Weights of a small mixture-of-experts language model, trained from scratch on English Wikipedia.
Size: 10 layers, width 128, vocabulary 7550, 9.48M parameters.
Below are experts of layer 5 (counted from 0) of a mixture-of-experts language model. Rows are named router (the router's row for the expert) and show model dimensions 0-127. Each number is 128 + 24 x the weight over its row's rms, rounded and kept within 0 to 255.
After each expert's rows: a language model's description of what the expert responds to; "raises" lists some tokens whose logits its average output raises strongly, later layers aside. This comes from a sample of Wikipedia text that the model never trained on.

# expert 6
router [107 101 134 121 169 122 110 153 107 127 147 123 103 114  89 149 141 120 155 111 140 129 117 124  90 107 148 143 114 123 150 141 115 151 107 141 151 126 112  95 123 112 106 144  94 106 100 118 124  90 112 118 157  78  95 141  76 165 113 126 166 124 168 163 108 150 182 116  90 152 171 118 113 139 139 149 163 111 138 149  81  92 152  97  89 114 161 148 123 140 157 127 109 100 132 103 136 116 145 165 141 119 158 155 107 129 152 132 132 110  92 140 130  93 154 109 112 149 101  97 151 123 145  61 163 123 136 138]
It responds to: Line breaks, periods, section headings, table pipes, opening quotes and sentence-initial The, such as the break after a colon or ==History==.
raises: " and", " of", " from", " in", " to", " with"

# expert 0
router [133  94 135 137 129 120 133 118 177  94 100 114 158 144 131 181 113 113  94 128  92 124 165  97 153 134 170 116 142 136 141 154 142 173 150  87 134 112 125  93  96 117  92 100 162 147 148 126 116 140  91 105 176 143 122  94 163  65 126 124 119 126 135 123  70 112  96  96 137 134 126  84 129 145 109 120 158 114 143 157  98 104 109 143 150 142 131  96 145 104 125 129 140  97  83 155 113 153 132 147 130 116 144  99 119 157 123 138 103 148 105 150 120 186 129 132 112 112 143 161 165 102 118 127 122 131 130 150]
It responds to: Word-internal pieces and suffixes in English and Latinate words, especially after p or m, such as p-ent-athlon, gen-eral, condom-s.
raises: " and", " in", ".", "i", "\n", " as"

# expert 4
router [ 77 154  96 142  94 138 102 142 118  93 145 180 123 102 104 153 141 137 133 101 164 127 141 143 187  97 116 144 112 162 117 147 168 127 126 170 127  98 131  93 147 138 150 141 131 133 160 136 124 141 167 132 122 159 124 122  82 169 133 128 122 141 132 102 137 143 133 135 153 157 111 161 113 103  86 142 116 116 117 116 184 110 126 160 130 121 116 158 164 110 121  98  87 134 151  81 134 137 112 111 157 133 104 152 130 141 125  81 128  96 122 159 159 143 125 165 112 166  90 115 125 101 163 140 120 124 103  93]
It responds to: Initial consonant pieces beginning words or compound parts, often in music and album entries, such as Night-b-eat, spokes-p-erson, G-et.
raises: "i", "ab", "it", "at", "ate", "ir"

# expert 1
router [151 136 127 148 157 109 114 138 110 193 122 155 147 119 150  89 126  92  93  93 122 117 117  93 130 109 142  85  91  96  99  96 149 147 122 118 122 136 124 152 103 129 111 110 160 123 127  98 117 115  90  94 112 129 162 157 106 155 148 126 151 106 133 150 108 121 154 139 136 154 190 135 138 135 169 139 146 144 102 150 150 160 105 136 162 139 200  89 142 118 141 144 130 122 114 131 109 128 114 107  97 143 111  98 151 121 167 126 114 103 162 113 172 106 115 158 116 130 136 126 102 160  95 128 126 168 170 128]
It responds to: Pieces of South Asian, Arabic, Slavic, Japanese and other foreign names and places, such as Mahar-ash-tra, Pr-adesh, Tizi O-uz-ou.
raises: " and", "an", "on", "in", "or", "ur"

# expert 2
router [133 140 170 108 146 139 149 145 129 129 119 104 110 132 154  98 105 149 147 104 134 144 120 154 122 161 112 133 123 129 109 116  94 126 106 148 145  82 117 148 169  80 105 135 110 139 134  99 145 139 111 164 170  90 141 130 165 116 121  97 123 102 118 117 118 111 131 130  89  70 104 169 110 108  89 103  68 126 109 136 142 171 165  79 115 116 148 163 134 150 151 152 155 141 103 100 137 142 148 152 177 143 117 104 143 121 138 137 138 158 171 103 120 112 140 133 130 152 122 151 151  96 122  83  99 137 167 101]
It responds to: Digits and number tokens in dates, year ranges, scores and table cells, such as 566–635, 1948, 51.10.
raises: "\n", "-", " in", " and", " |", " M"

# expert 7
router [141 171  70 113 101 158 172 106 100 125 124  78 153 131 124 124 160 133 140 140 133 132 115 144 140 141 113 146 174 142 127  74  93 104  96 144 112 156 140 153  93 172 150 152 131 121 122 154 164 116 113 151 146 141  95 115 131 105 129 131 155 147 122 111 141 121 171  93 118 110 110  91 145 135 145 114 161 126 130  94  94 151 128  75 126 111 135 144  85 139 113 113 148 153 123 165 125 126 117 107 101 136  97 171  90 136  99 166 123 143 121 102  91  89 109 135 151 138 153 124 151 170  95 150 133 149 119 127]
It responds to: Middle and end pieces of Latinate and technical words after prefixes like ex, con, acc, such as acc-ur-acy, ex-ce-eds, extr-ac-ellular.
raises: " and", "in", "ing", "a", "\n", ","

# expert 3
router [122  75 154 115 124 119 101 142 137 137 112 109  76 127 156 103 118 129 131 175 131 149 106 142  96 153 101 101 131 122 166 174 149 112 146  94 102 147 133 171 146 103 157 106  80 149 113 151 111 122 155 107  87 131 163 128 136  97 142 149  88 142 122 130 163 129  88 173 144 121 124 144 147 143 131 114 138 178 139 130 113  95 155 157 134 132  67 130  92 113 107 125 135 123 139 108 131  73 147 130 117 103 130 164 142 112 119 154 159 137  94 106  97 155 111 119 143  93 128 148  83 131 135 153 142 116 145 156]
It responds to: Vowel pieces and accented letters inside French, German, Dutch, Scandinavian and Polish names and words, such as L-ie-vens, Schl-ü-ter, Ber-ke-ley.
raises: "-", ".", " and", "s", " to", "i"

# expert 5
router [165 125 190 132 125 122 130  64 137 108 154 129 133 157 123 150 121 139 118 160 106 104 150 102 127 109 130 143 142 127 134 121  97 114 145 128 148 125 134  97 152 145 113 180 133  97 127 121  97 165 163 165 124 108 131 147 148 185  97 131 132 130 101 129 154 128  90 133 129 169 105 132 129 123 118 154  99  75 137  76 169 117 108 129 110 144 105 117 112 142 122 141 115 158 163 166 135 147 119 114 105 130 144  78 143 100 113 108 116 122 144 150 139 125 172  85 138 102 141 109 118 150 145 117 128  58  85 124]
It responds to: Prepositions and table pipes, plus sports vocabulary in team and season text, such as head coach, half back, knockout, played.
raises: " in", " and", ",", " the", ".", " of"